Below are experts of layer 4 (counted from 0) of a mixture-of-experts language model. Rows are named router (the router's row for the expert), up (a neuron's input weights, with its number) and show model dimensions 64-127. Each number is 128 + 32 x the weight over its row's rms, rounded and kept within 0 to 255. Numbers have three digits each.
After each expert's rows: a language model's description of what the expert responds to. This comes from a sample of Wikipedia text that the model never trained on.

# expert 3
router:131167081141120111118146135143083161118084092108111151113197093121178118111202175140107154099154102075097116073175092128086161080097174163150094099120104141225132162123139142151087072145098142
up0:191078160055090134164137093132099169132128179157146126153123130141093096123148074181049110082127143092100159109119098139154170139158108158110085134153169121155118132058141165093131073177154157
up1:044111088092122133117100114129158168095113156161143138177126151125136157184167103133096106127086119131151097130099115113118101129207103104114105202158122108103085151150157145148097101095102139
up2:093123112155158131181084180116111100109133104145065131156111124120132134071126111158122129159187126129137137129122104141145109063120100188177150090147106091167109074120117147123107090079140089
up3:072101132100203140140146194146099142130144144112120060128155086153120133121121140087066117138195095101169128102171135154137154151144137192132152093133080185121119153098154074136149174137101080
up4:122117085127135136100158138086076119151135128148069148157121116147139108145172142088213104133068081086162087069197125159168097143107142124101102060139127170112158153139153132087091124098099069
up5:149155129145067121100070116116120130126110117102106129132134138084137114090120109074089069087090164110245162184136122132102128124165081184129086153093131098165131141118111133139099165136135137
up6:147114131147145136139211151137086162165160136135039165132139140145164139094125180146151104132158127101132126082155115101118173122121124118174146102161082128100109144091153174148023077165127117
up7:121189152162116148099186156148146121127160146125088103102101154155127145130183115124131115094129118109125094161117146055134138137092124118225133157127119148080166077086148159111110128109122192
up8:134150060088089117166084185092131164107068107131148110132087137094129139093145167132108113083087093150107136106120121130122151129088115084102150128152141080106157069130134087099127092122107120
up9:140112142190117044110110067125157102119165097069076147067144148170146141114169137206143146093195113135126132148134125144130135111144139107142124117112114137128094139109131151144078120097196178
up10:155073119065076132160150113127157096134130176081196180163126096153138173155128126154082108160186103138093109124162040141147147093122088138100117127132132199208122109171165112056128127161148132
Description: Past participles, adjectives and word endings right after was, is, were or been, such as elected, known, used, considered, released.

# expert 9
router:120137119111117118125128095182107154105074075087131160129145098112173110100174168128107153101132118103129130106157079094082150086113175173131092084102129132178151175122137109128118099157110143
up0:102142142078168175116080105146127109090133112118085116080127122136121133148134122165135147146119117141107069155123089126096101154112146097086135125114108141157131127157143130074101109110099138
up1:091136140101142116142150106149159148156080117103107089153085135162093140167141145126176158136105107115124129146101101090150129180148127113201125163128154073151148195076125124115073109102114113
up2:098081166063161082069109079144078145112069102152103180102126090128190136114090102117091138116121157136120132134096110102058092106143127182122150065119113148158143155171157166098165132120154154
up3:113154160114182150112113160159123135155133144151122157176131178192129136120182128090077119137172122150122121104111166163086078126135124104114096115158150097115136088146177152132063127137143099
up4:133085124108125132161139121118074101129119125101147109111107116118172103094130115093123117074115154065141183148152148135136130058120095157104104136150099151173120146150127131105148126186190102
up5:171084102131151153102126123178036159117146157127122062114117118219111093122147132149140153137142157128136153147178149171113165089158141156205138170101125125154118122065050143152132110097159063
up6:131190141088167139106098157168138110075100102088112170093082111126138122138110118124076111156074192159086103149107096059080150150141100137140103167171190142151086155132127098115123102174191105
up7:171080149114132157074091100143145098119142139100093104129128163135147118131180135130102124069087105129161076147153131108111128102149123103142115076136142189142158123164193179124084114136173177
up8:186133122082128145168133174138112104116075169168141127112124147148116144108133139141112141139121159104090113164152060106137121094099150221112061138130098174148101185142147094165104142132149183
up9:112096027146135133131123129118088134124084088137150137180129137083132092099100144108141135060104140067118116086169132109163060112177176190118107148083136129167174122092162106173181112083072108
up10:111153168078203149083101123140143169135097118151115107046148128151171119175157130133120164080119162100115157109124109091094190128116117160111161088134104135166129114215126082112055080169124118
Description: Function words and capitals within quoted song, album and film titles in track listings, such as for, The, Love, You.

# expert 7
router:132173105130106105113129111172092128118093122072107145112176100117175114093203169129109137095135122109089110085183093062076161114077146162151061105110125155184128161128142135142097078172141129
up0:096162146127098099130196107151154055136106138133184096136102132156148181160129112081146125175151164131155152150102126140126093158083136124159102175155160124139138089123122095106149079111125118
up1:117143077090183110089114164214133121166159119134140144120146095110164123041174115082144098142127099170102153095174130141131106149173105170127147118154166111120152138133143131127126125141137106
up2:163120107052131104140081114143135114168154174171067153094164103148122132138187079066115122154125108127134194093189065110131136107130113182121092108147143125165128108113111115101125105167062125
up3:148169136108184164107114109155169098109095120136079100090082158100148162164203187118093098079145116128139152155141051134144088138191092118178184152163122108169163103125144106138089106093100114
up4:132162120133115124146162119141064150154088053095148144206193126160177165156128174136124134035112143029111106110137079118091138082126134170154126134129119101166088145177128134121065111102104143
up5:227118185145180159076094137128163110153119110102134124090145118162128170132127158100098128160071161160129135157128164135065145107075149140177109118110153146150139135170152140142139111163143109
up6:168155091179151159157092087132129104117130118171138147090129117086100090097161204167115111098145106128085111046112116122141092081125192144140150149123144121159151123127086170144079093143088196
up7:140135156077104087096130083125179163138139185174153168154107114119128164130189140155161124081130113146184124208134136193103088139119152076155091169126125087075140179119132158135132126103108084
up8:169135115164151127109129110111089161122075185111144103186167136147159204150122109078151072125167123090148160102153127093156112107095105111173162127121167049135092106145073089123183114144148115
up9:114175149089201095133075133093173181080067093122100181100112129130111140175115161139170094131123177130146099097197165059071158155187150139093126137149105115154096146132164151097190129085116166
up10:073093085159122116199128074138072104125097161155123130155084050138120154139145151148119131134146103167160080115134122088084085137101134164094096130131136167142083106095120130159142114102084147
Description: Noun endings at a sentence's end carrying the period, or nouns right after the, such as ity., ion., season., vicinity, harbour.

# expert 0
router:110159083113120106142132108177084129117095100077132159105167123110197135114184169128140152088121108088110133103169081102077120105099158171142071125100102110164126166130120125141111063181106137
up0:121113101099134124166104147140078112110142106070152095159157160144140103076148086072162180089126151151185103133163077100142114081076117111138124100113147161110163147128175079118103057178153110
up1:172086066137123127139136022111053100123098153113157149135116163122142205144140159146173108096110111151106103088103115128076139127173096102103096160068141064127187121099174140143076087144144114
up2:157113164137110159098202105115146128099128121147156109111116127098139134085130127151091143081152160165149173144132126178087122165163146092141142112131106111184139149102121111077111146109026162
up3:077117128073126093169211064107117152107160124176115162103154122104111166172129171123094123064162128129138121075198112076176131147100151178098090158156094070134118158132147084155155153144138115
up4:160172110124098121109139070130077118106056118159115117146183069106196212172184109161069155052122086146135176114072089088059096113183148120130141142056088069121151129112135171136082153111101203
up5:081178164137176096154142146133131161141151072091125119107159043093118087163101134143133135117126068076105091128090134072150133152058144126142135119096121074136120109173072074166080021174084152
up6:135084126108144163148100122216123155075119162142143153132141104070136156076119184115143139102095070113149173143126138164111129133079213092117161088105100146121169134155054114108142088162121112
up7:098102080117152111153085135166202094103162107016111118139115103152195106131125170107131149134123124133129191117081115102143125164119117175163148146100113109130195123077154121146143108174116107
up8:116125143075121085146093099096104103125131148160086136152140069185154081162196169102080140072116132119098107151145128170075086113148155135114109130134139074131093168139198136088149145102084118
up9:095089145150101166190162091171199102159163155083088137174102173110124113150128085076166113160120088130080145175110161141109158132170117131077126115107147105145109120169137108141144084241148180
up10:120077173109151185198137070150112070076181130064098157137083138156157188112135168152157174108168155050133115161144067165136105103128097144157186142101117119154141150128112121098175103122146136
Description: Word after a, an, in or his, often time or order adjectives and first word pieces, such as early, later, six-game, second.

# expert 14
router:156130090105110129137138103180109150098073100093127161117182088103176120093175179139134142071136116069111132112145093099103146086100173163141095108103101127167155189102096126143103079178103155
up0:109129154077159132118180130165089147142140136116130076165110134163144085126168135168059095123144069099147135087124104182157171145107106117146113133151086087106116147083087106178071138120131126
up1:173076089099089166133081103149075150099116169137150122172109096103173073154148107106068136054139122126129126162082133151163076172110178077120091121137107137116158078139081170172196133179115140
up2:145072091154138128174130094188052119108174160139092099157099179142130095128155097103144154149096166157142132116110122112160170067108112173090151101068152113136126169086094149123186099135116113
up3:144128153136160110156142149163151171158136148128119164130154097117117242151125083141086107083154140075075107169136060119115070119119136148167141092156110137093159075128174170152095090159122103
up4:102100118118196128158225130176127113113098119127049155087155036140125184135136149127175128078184168087131181103124112128123090160124097156098119115147172077135102181129128090090126108157118149
up5:140169116104154169151106099122112092089087201129152141152142081101201135087117141135140122126145126111140123168185106135123090083125141139129102121122172146112146166086142139143170147117169117
up6:128083067073152097096127150126109146153142149043088097149102113078102142137140139145156125141169169139098116130095102153127076122124096104097163138178068127174084132153119104146150092140089083
up7:139122106122133141121128118107104180111071114065096123159167070171118210136104162094145075136139157091150071128172104130105118100166095149102155144135167188108139169170093129140087152142119144
up8:189112116113134121070096121178116153167123154125141094117203133130086072088139200084099145113182135094139065123107130127135160164115185098158117104139113140127186130141060137171125085144106166
up9:063166085135143111087135107097114075110108183136171114142114093091208086092151120136143163042106164121122116136121082096110161088168131127134081111058090102067112158115126138145139097095135164
up10:166105080099145150121207134166086131126126140098119144156165129096158082084113128139131092086044119125124146170163101110148166114077184141181161099132093162120156166073096101132087111122051144
Description: First names and their pieces after by, and, dashes or table pipes, plus kinship words, such as Annie, Alan, Margaret, Sir, wife.

# expert 12
router:159181114114105107125137117162099167124100108106102178103164083115162107093192166139106129128145129091103117115182086083056150086101151161163070085107117160170149154130126142134109080146138129
up0:104136168126117170152127130112121142121111126137108145120127083151116159149169184112128131080181123055116128113162091131133143051137148074095091166150069128152141124127108111109098081119129073
up1:110116141111162192129111175087132196087186115091094152112110148094159104128153128057087174133169067127154192144160079168070115050158170080115143165158098065112180137097137120109119083142023091
up2:163182141105068127098131129186133180135163165117108127145131098153129105073136169091110135151135150125070104172135141104123068148173105073120131175108138171113182113133129099100163131179126088
up3:110085100071160169085137146138097118130152203077149121074088102153151111093112132137113146139123158150086117117140117156092117102134046199122109137140250141132171107193133137112147125115128100
up4:133122106178121111109100120110099163082070155158137140121162145132133139103096186136110132146164118126141059102127094094100155147135159124122099140160127121148218112146123128162187140116144095
up5:187201120114149137129134119150153177153074135131159117059098124035154097104190099133137188126158118177159139121173068139116104127147110164150159100158165083111082120145178150172085163102123223
up6:127109093110139104156084171113119112115108109142128084112176116121200152151150125150119161123087153131165174094117133123090126099106150100143088111106048116101104128199133106132123105054167125
up7:148099076143179081116122134126139162144073110177149114153193083169125144097151104151104140060119145129185132159116145082075160144113124134128126095152136142111169111131156095107132116121150158
up8:132171178184108135131105120118109196089142182127169128113165144176138165144123173115136091146123146142119164137078131115128126127080135151099085132096090162205140126126113104137140143110122091
up9:154111150143159085102146042177119173154134103163094153134056150112121148138126140139105144156105119155090149160076146146108162203162123105228154081083102115114130105085081160079092076143116108
up10:107084102076156113094096092125188114123123046078116182116138106141176155145119102145132055097147111150095123151151089151103120080201121115105148152125133181119201148175149147116147141106144188
Description: Pieces of institution, broadcaster, city and team names after of or New, such as New York City, Television Arts, Wisconsin, Red Wings.

# expert 10
router:155160075143128094118122117163093140122081103079112164115199103103176115098199185157124136102124113086094117075182106102071159086092160178153085087094118142174135189131134145137067089146121132
up0:110129124087146071158084096131147136174109173104102142178123094141115144105129113135133074156115064110136152091115139165122136103111204155153044113139090145078132142188156152143073070179164153
up1:120129124132096142116130102151127145139096140140125150124133059109143074113164144135149123099171109143085146085158083130133170115167140114107105118150113160142176118163084133072086137180081128
up2:117168070086180106080145071118154148109100129133140156094148084072173150098099173179105179142100151085122095138188142163161085178136154099173080168147154171111089193119123111126089139097128190
up3:151117119096124089219139100134042149138095147145172089160162092161132096130122145119103158076137112148132164137150121097132125132077144136172113146170107142125122103134095112135144177175165156
up4:076098159138154108136166144143096189142141078082057140091157089122120181094122186145133175112163080143122055066132140134133134128098152202114087189184099182165111133133160095115114110093144175
up5:090101097147177103134170143162168139112127111148095083077083153113209103120090169141117131152102187098121153102158103146103127108143198164162150111187154166130099153165144104113079096158131081
up6:122195139147104113134183118121170142139112107106138142152110129090107123201167104176140149132095177160160170114158114118123163125103111188128104096102128120102110121121181170145134131126079127
up7:080085151147138117088149147093086108121143112179129136171100103067188138181132122181178187120128075144100113113133173118119110111146103106146108127142079110170167140176076112094096141176133113
up8:079115142155146087079107161145194200140095099125095119184183159109098128094151139169140129117108147120094135104131117117086168084131141179118144072096135115154183116116079102076080096142138089
up9:119099134192100123137155151122092145179171099114150155132118130133165115103164097107108166134153097101065122107153121135088130153150134116177108144155074120172109110102139138105138111102148177
up10:170171108122101124134119152098150105124118125123106166181173125136128154109176120140103164128103077111107145125057181123076172141117192126151093170140130122138138153057124140077093121129172100
Description: Inner and final pieces of foreign personal names, mostly Slavic, Spanish or Germanic, in sports rosters, such as Vlahović, Govortsova, Ordóñez.

# expert 4
router:151151103112122098123128102148073140111082106069121152120193106097169120103157165125110141105150102073084112104164094073078152084097169177153092099105101133159135175128133133123073068168097148
up0:135153094157151150081144124155160172111120063110155151125159132120111147141155148126134148137130155088149147151137132110085074225121170148118121121148119138082118108122164149119082152133113092
up1:091155084138180162074082102109083068048119094121089133110143125101162118091123117189104154099147101105121131045086128140077105161103133099116139104151093091142129109126124164170109070092100161
up2:101177166143047145134141112108113108073103088093130146076162159117135132145117114101147166100083181128104140162148150085115150141111142088130114157118172150178166124093105125103167079197106112
up3:198078143145159103168124097104109150137169097159107127111168151126104127144104158147137127123154149149147116145109117044130153108156122116174134123120101136103135125108155175113126105094153201
up4:137184097132168173126148142131131156100103100148113183103204172122115117155124124178102110141130113115086130129129161118132176074132181137146131085127172146081149131114129190103079123072136154
up5:110134120150166160157163153130098132103131135135165107115088142136127090102143105086113071140133105155162133138148111142154146090100105162133142117149083109125170117115147126170126171142150083
up6:140153157151105141141123153109185101148150109121168106151123140153212131142164093147118138133127185131148166099120133132071138127145140132106118103125128161161085152154110198163179105098138171
up7:123192146088133032131139131123121084101127161076147101186176064107131165167151124113150084124136121118153131096140161104072083077053193152126139074169126101125134145125101136158137140142117145
up8:175126093128117143191164149132168158076151124122060174098130168108131121109113154068128110119184156086125052127122139106151148118123106121167137105080151117152116085121105169161096123098152165
up9:177122099134100162123109086109098148073120121070164126120111151088170066155149140111126103115138149143132113095186152141089180137130158111109106060117124139131127200162175112123140138078132173
up10:077154091062132166071070117155182108075133136125164171113161165096138075066169079124120100088130102163151110097096166073080120125099157174153159157129086135112154129147120087109068065127120112
Description: Commas fused to word endings before which or and, plus semicolons, table pipes and list dashes, such as Lebanon, Penryn, 1884.

# expert 5
router:133160109116115105154117118147098167131084100071106146134189126116162091097150177115127117107124123085111084078183115101086141085109195169147065095112132150162126165105128135133117074193131145
up0:070150106099030151078082035084098097136071059085120127151120142123118087157138161183070093114097157094108182048126120143134078166117095169129155092158173126131117119128131157077116148208114145
up1:169174146153165160170081159101122194076147134142126149165107145202145117138095181159113149110184130145100103082194128132146071068080092133119069124194061095141139147163105100080075071185086142
up2:115122126123156102171124161138088160132057110062092163182113118134131146154134160125148174119141113070137070172113147120101159142102115114099110093118113061126121152086164090148153066184089076
up3:226176151106069142132127109121159119126106141102087208171160158084121077130132186175110126135130109089125146085170057192150147168208167149132139146138080107127141142143163171091095114133117085
up4:139171126098095156124103184121141120184166132102144074093158106096115106095124104140218136100160065090176079079105100154114151171116161139138165129116178110160127149100127201139140147047098197
up5:128161096168094130162125106108089135063131113173128168170075176152141164132143143090153093068125089113166128091081144118143106143190148102149033174094100112137144103073174143143061152098108174
up6:064128092137144149095111106207202159194113130122104158118111130114081083122107153125113089165098154123156112087122160113133109073127109143151119163167149176165152111123101159149119078117129124
up7:110098102093115124116113066184130143182116182068107105099189132141155096149139124049191080147150173137128119122190146120080133096169120094130128086139196142109098131179059179079102126136165154
up8:101115141087170078152088131095134127157114053103086123161139108140149142077136158156095103123118171108077126180059169076097150138130141142081125106126126130128162181174156116107167127066145159
up9:095093155168192104149130061121129157191146157047113129128131127123125104169139135108092111144141167148163124100082140147117153114106186150078131101104176187200181194095116144131142097144135159
up10:087131073115194132125059116099087139158084112127159083159152110150149141080113138112100121193177163170138066085129155130130165116128121171132092111155134171107181180094168097070098131112101161
Description: Function words and line breaks in physical descriptions of species, shells, plants and buildings, such as is, are, of, white, black.

# expert 11
router:128166104121119091096110113163112133133087119070124172146171095122183099119179163142126129099141093103094131066155108098046145112116180188146067110139125158145113153117121156126098106162123138
up0:126210153116095122189156151114134153082077129171132161151138101122117084110089120128143101114159109118144094169116154147134166119170223144225096120136056121110193194146146112154154140126065153
up1:115117124132122166103039142168158077066118109113082087168192103065134151125140177092110096135121182092155137076121135111119082113158123129155104140147091133147194086115080137206135121145154105
up2:077176141097172176094223051191126112103171171107108127185133153130112119148109156086151123146065151167147129118139131149127109114158107153142109126093103143120102163175094129122137114091123133
up3:149087086085059166147111133112069103114126168093117085201084124141141090165117169117146111139108081183148155108103085123136165144137102099139126158149075150158147141112139165133163177178115075
up4:137074119135107161095156159129114131063075150120184170130123144084148103146113101106121070112161152144155115142118104065099225157115094115144078133145170105107144094083111145094123150124168142
up5:121112090126067085096083135105072092073061111110115151071107165137125130147154097108174099136090095123126125102152099168084159122181097094155121173137122121123115179138138129126105077173110141
up6:066153188086195101141126120108152165139172083099065092095110132101137110134173142111112106138155108171155096128141096101087099109146135125100131157162156194148115141116177079082185117137162161
up7:147156131190068139067129097108096139173075116088085096148117125116089112186121068154193110136165144082115122143073156094152122109095093122111119172134136136158137095106196176128134101152122123
up8:158137118069165114114115136113089087137059146133086157150137185125166154144118111140127059143161104143125177096143124127098168076087056163155109108106148164118138175151150121145101144131144130
up9:100105118130137094155103118156131117102100094087086170074203173101149155090122103115154065147173127146145190093133132161120119146121089089164140027129116148119173164074085102149121128126171112
up10:143144098069117185103133136119143168184106142173100141136124137116089154106089102177135148163132156172149108143200093132136103176155164150156129126106176145141069146139127125133122128096073162
Description: Middle pieces of personal and place names, often inside tables, such as Tim-oth-y, Baltim-or-e, McK-inn-on, and 202 year prefixes.

# expert 1
router:133163125123089095123141108197079161108097103108095162123155103111169108101187176153134155075154111081104104102138092088066134097128146179164103098112138152161143168149127147128110089173126155
up0:150133121162137113137119141168114105167144102120108157124108105115146139085119123189154107129114076126109089030124061082105175110142191163100122120093103165072095145085136119140123105171148106
up1:099192206110165095160090127134092145131156161131115128099100031143074166099203093169161093140082140144135166174131073054115099107131128103069092086157120140170083118075176124150110141111136082
up2:084081130116113100148127202191087097064133095109144128141118083121118128171165129131159145123150088140120122141132150172070149102134160178114156144127125176144156140144094151019142112143105149
up3:109125154144059087126084104100069171097192107141154125150171116188135126111125162111171103100132122105054141128131101149060137141128093113133150137122119123114130110105154134168085057195137124
up4:108095118166088173085150122132180099078102168164055126119119116142138148106169089133157107125194159135168158193133157098080091147105160078149114095111088109174182088156101199122112117095109154
up5:119138096148140112149166059169167155165110153117111168099143129074136133177146120148186099095113102145154162162181164137142148187142105125152193086117128110130167113128134169151012131131153096
up6:095165113057154086069121134169168089112156112068169179135126055117101099139130119106116121063155087112110120135082131125138092113168154099179129142152118111088147147138117130149121109108131099
up7:193117165130120095161079085127136109182138103125117112121124119116144122066120174155127143124117127080123154182076128141079204126139080148066120131148117168139102158120082132070118145114169100
up8:152203107089099100072062127156116158135162159149123182102124121128097096097106126159114160158094143168063117120156113136135127061140116136158089106107154156085165155133080129173134120159098119
up9:101158051160159074157165091131147089127110195152090124126157106172147150104107110145094157116164086114093112113110029168120109136100138126172164140125110116122177153139220138157136154116114093
up10:096144099154110110107122120114055099094090112142136171124125104135129123142116156179210157060105133088085134112156150162150125150082126171104132106135104073158100129150101162102120133180144141
Description: Table cells and words in election results and political text, such as Party, Conservative, Labour, percentages, vote figures and Assembly.

# expert 2
router:145149068141124112151142120179088164093091107094117150112165102107177139100184150136131161087157113086096127100182088099082156091111191142164108099115119117185123159123115138132080073162118142
up0:120102112122010083155115162158171100095128124144131081075161097197106165059122125154176088112080126118119140099100108137155163128177142120149128157126083172126115124140206109117120132127093115
up1:095169087163146154167165156115176109103117174061131160160105117141169132186128129121140183135152119103084097157130105139143137092132164153125114092115135121190096150093106124110114116133195113
up2:123149150115162151111150085113077180118136132144065121161153149128110140124136130103124160145074128056147104051143090080165108126128186135158148128110152098128135072150219184115099139143119153
up3:164120131151122144134118133053138109145133165145134119075179043169140111125126130140157124122129145127154150054183139122108097145089094097151110150136141147119143170059163145137088164137090101
up4:145067103122108143077097146146168191070193102115111100175164134134156172120137094162113069146171082128120138079105109179062144160174149104203127110153175107185086114070114153092098114140128099
up5:126107152118167124116123128126069113053117088130096127172166139139118181140135176107133161122170141146119112057140105153135126053152175115137146087139104108139086139104173124159122142201120134
up6:164133173197122197162115172136153122151127142135065097122128183132080134078182140079095115142148144146118127102187115135128122102115142137123127156158124184192180173092154100143089118127077143
up7:184111139150128179070081093174141168125111109140111079064111135123093125077117165188080111052090117161119141065136119077131099130115143121108135060113074139154159158135103217107096145106112186
up8:138093112132172119188096122104093059147134157132163125173166133109146112120174111091131125103094113163158082128114086126119142110131092128169088119052146088166089145114182092166151110102147076
up9:177157110159189100143109133098181116133155150120102145096109051107124063097188155112134111179181149090107132142169106097109106146109156111116100141130087127141024085165139168120071121092084074
up10:150109071161103091131141146175134161183176150164142142141127130160142104180141111161149081050077110122094146130161094175137088111140103115160171163140118146165150157163153101144092067068060187
Description: Verbs and their endings in biographical or plot narration after he, she or to, such as worked, wrote, missed, to legitimize.

# expert 15
router:134114123098099086160168093152070152136101100084130140140183107103174093109155146151145124090118098081114133130177081065070163097153156155172107114117116135146126187124116125115102092168113135
up0:084149137071144120118180156092124088147130141143154112138133121139155101108142175099187138137063144137079104102132097096106062135093088149198144145095133130104200172088103098140131122117075102
up1:174087141160171046108136150104122158163178144152098104209117055115188081120134126109101108161106150089140071123125145046079198105148174144130143117139112125144074098132153152138103092103091141
up2:142171098140137232158117177188148150141136160114124103140132157161114087178155129146131133162090124162185114155105104157154179171085114082150099140124144097111169130103098096169109100138124085
up3:159195146139153104130112096093092151205120122121155131150162141172098133153127113161118096106061134167113063060138122076141073126117128114119108111169163185103057150133145142070081137150088169
up4:134108119161123148155127145117103125069093123147111148120118121123126037117161092110066162152090082167112107096123075050138141075129084111121086109089121060153132170172158115144076082173068098
up5:071129159149098117180155104146121102120133122118135086107151134188158169105136173097122131116107125094131167179091066097143166152143063116086149129108124075164107117110160190079160101083138158
up6:136158130127089188140139111119142139118161148133133099120155126140090177142150108152111124104163086134145183153087111144124107162156108098122101151092124162125088166152127124123087127116184167
up7:096127102102168102122116090117118118196134125106132133108120118159147142129118125175111176079152141096138198153137050100096122123078163098116129122091096154163088147131056142119124070100134117
up8:095131131107158093146126114098085122040117078107172095126118120161090117178121119165185214139117073110096141101134090188153144123140110115118110170186103111191160108141106100116102130086086114
up9:116102141149144136137148114083151144121136179128159135126124110148109088102154126130100167090162095149120160100115067065138142176111137097118159131132132096136109120113135117117063106126058135
up10:134083121127133074192162131118150154122088106154142109164103103095100111124129155144136091131167101088133131152110084157103106153109109137146142089109090170113111166121139152166125144089162119
Description: Pipe separators and short abbreviation pieces in sports results and stats tables, such as |, PCT, medal, championship, team codes.

# expert 13
router:130158107117094086128135122191124138128092109076100166106177102130157122097179193147118125093142099078101120091159053079080146096106168191143077107090110144192140163125109138150109067147109118
up0:091189179098071103113145119130151117123104122166118103121104112109107153153147110184113098131157116072098100117164087112119140150142090119185144134152160189098095090186141117117104136116173135
up1:135112136143089068129137080124130107154128140127085177138182148092130139083095099158099099130116143108105097210136121114102179131082105196129099097135126075128096079115105089167120108123136068
up2:124103133150119060100106154178171104110118184122137149155109063143128065157149129109117105164070156084118181180175077155139104124097129156156098131126139102185074137087191147076100114107145117
up3:114133122085125054137113085096160210148100166148096137128157126182111163148181179089102106163075076156121096110123188125174113116070120180122080138152169133147130120163104129104141079075141102
up4:114132104166027158151148124119129140092131132104066120123162156194110194123100166072133171089099121167111163124085111095104107129108113158122125148089171139147119118149078138164127136127125089
up5:098127135142104185102149113125057099106134127131138170099130047119135146115146190105166162128135152146149111142154077145118189162152172181090068167187152124175187098099092122175114119132108183
up6:169080131134152138093132152125135153071131139160112142180132042094094185078167094085153173047066132087170104147150122129129171135091153118091161162179028094129162144082131034153112097136157127
up7:172150141102051113092107154188082156119071141113126148151139092113129122113217128133081148113092121153132180101146087133064150090066167156165106107164133113148114170126102131104133124161128122
up8:134168086138055077112149083169159144172167047126126140112165131160121157133119151143174087082099138087144123154148139100130121125081118185207069088092135123082134117201086128105146086180114108
up9:149142155053142105137153102180130177149147180163096141098127082097113142134123160158122130140129176150117099132155125107068111074146060129226158151163104178083173102095077111111101085099094106
up10:099153093116095056077159102096091201104137127100154128086138171104120174211176096115145077088153170079151141157133085111124164096129111143078072145041172083144138149142080131173155142095130143
Description: Line breaks after a title, the opening parenthesis of birth dates, and section headings that begin an article, such as (born, ==See, (19.

# expert 6
router:130143087116111114116149108153106144145065116072104130109154102108204128123176152130130144101130112076095125078169081079052153085088157183134071129098099146199121175158130127145104085174097098
up0:176144118121159149107138077139112153164098146177151101156107142017102148179117123112083110091117178107122154082171116145070217119150171117078091189133123078159078159169151102115123123126127161
up1:153170125151115162068128187173161135097079119112072146101105166122113111111148109174100120080117136127150176080123056158072115160081099172152055113145123155149057200140185163128119150085201100
up2:084108149131162130106170121141095141093140117132096082099147160173131159143138194149096124154151075112160051136153066111140148045105105139127166064123104136124155089156106158127107133126117065
up3:132088107158136129117156115155140138151115194154042152101086120126117091179145099110128157089122112097111139160130089087120158094089074122141106177075147102159128165166095133129143096127138141
up4:086117058174133128161069117134073135148138106162037136155110134096167129112145136121142113144107106178142120134120140121141120154140157187111175171069131098121098094151115121100115127088115167
up5:180083134082195104099106097164048114149133128124064097078098142192117133121171163103130077085071136160177152137070090121148134144139124128120155152178116163108118147146152161157055124111168151
up6:181115088128095098160132110079083148137148153091191130172111126094162136116143143137147208084109135109135095143116133150131183131079140150109080120103066141080058162155104137108138135182166128
up7:135188136169109194118110115142112155115158117131135094136123190163109126151123114154099100147115112143157103053178130144164132143053118103142135115111106153218186086149158106179024092123139110
up8:098087100133139051144138122104131085145117121139164107125168137132144143155166152087124078146170080145141077138165115119140139165115123167124109154140142052191156165184146114175116087171123103
up9:063092137149173132155110147164128236122055087134124144156136103125105151096156144093135089142108114144166088148114112161128067102090129126155195130076166165148098149107134150067169136141147106
up10:100124142114138162183108101148067151110180100088085127172149125104092132120147097104101139123129173090188092127170104136120116116100116102155135143103131057131154132146155144125101116154088128
Description: Digits and decimals in data tables, coordinates and LaTeX formulas, such as 1.3 km in asteroid lists, 36.05750°N, Goals columns.

# expert 8
router:131154097134117114130151118176117128101093137054123140117167113114175109132207149115119134130123136123113129097170053096115157094115196171142086092109096141181114191104119141136090066182131122
up0:086143124123155155164106129101141093142144187136157128141114095158120152102119121142024124152173145146113057134085115093142176176102062156139084188160161164185123082144127173081089155112207145
up1:119167121120105114071165084146074115217122124087134127169144110099086154122141159152084169181111076150139078106158108125203169121144149151162084153118120195231162181116138141089150101153140162
up2:160178114113131160187174123118160161147056088118045108149112094149108133105100131136131163112158146127171093102113155112148151197135158209156109112116166172143150174109128117044160116156108190
up3:092096123110126163133201118213140077127102166120140142084159166073148147134170140113077092109122155091128107068134066102125136104132175083078101177127093165148109136144108169113137116106178135
up4:063074049131150128137131207142160135177077107053104163142087055156194025188178143165119085166074171140171148162077124147107108148137119114112111126133055082102107160131098143184099137132144066
up5:121151129087087119186129166121154165156086104128167112153124137142114110125117120106153220143147114147123155144161127113159170073082131125100146093109153088182134132106187154152110094175121135
up6:106107095159122184115166146171077146147039143076126119112162164110209125160146128161126055147126183093101178131133134115126115126134141144116140115070051153162125124115085168169142156118109075
up7:125140091159111123081150107200137055081035087155130166147172175157111180127161208141126097093117166132127180143107095133152159178164205129146097105129108146123101112152148074116157140090149101
up8:067126153124144087164168165118107066138063159100070180150133139127175172122163134142119174155122132148043142085114140145094137099146101134161157119118102152218151157123103098128115155100139076
up9:147105087147129136175184089114146182108063132112146170166118161123181124133129130107119129087132090160095135146185130163134181068138165160147098089189117170123144102113177130107168126134147115
up10:110080145085176080083180091163140139085179135141091178181103078143111096183147126081182085115139139154115121131116100091133158090173123142142077120151127111111120102122086098150118102189103082
Description: Line breaks, dashes and colons in infobox-style field lists, such as Scientific classification, Identifiers, Domain:, Binomial name:, Personal.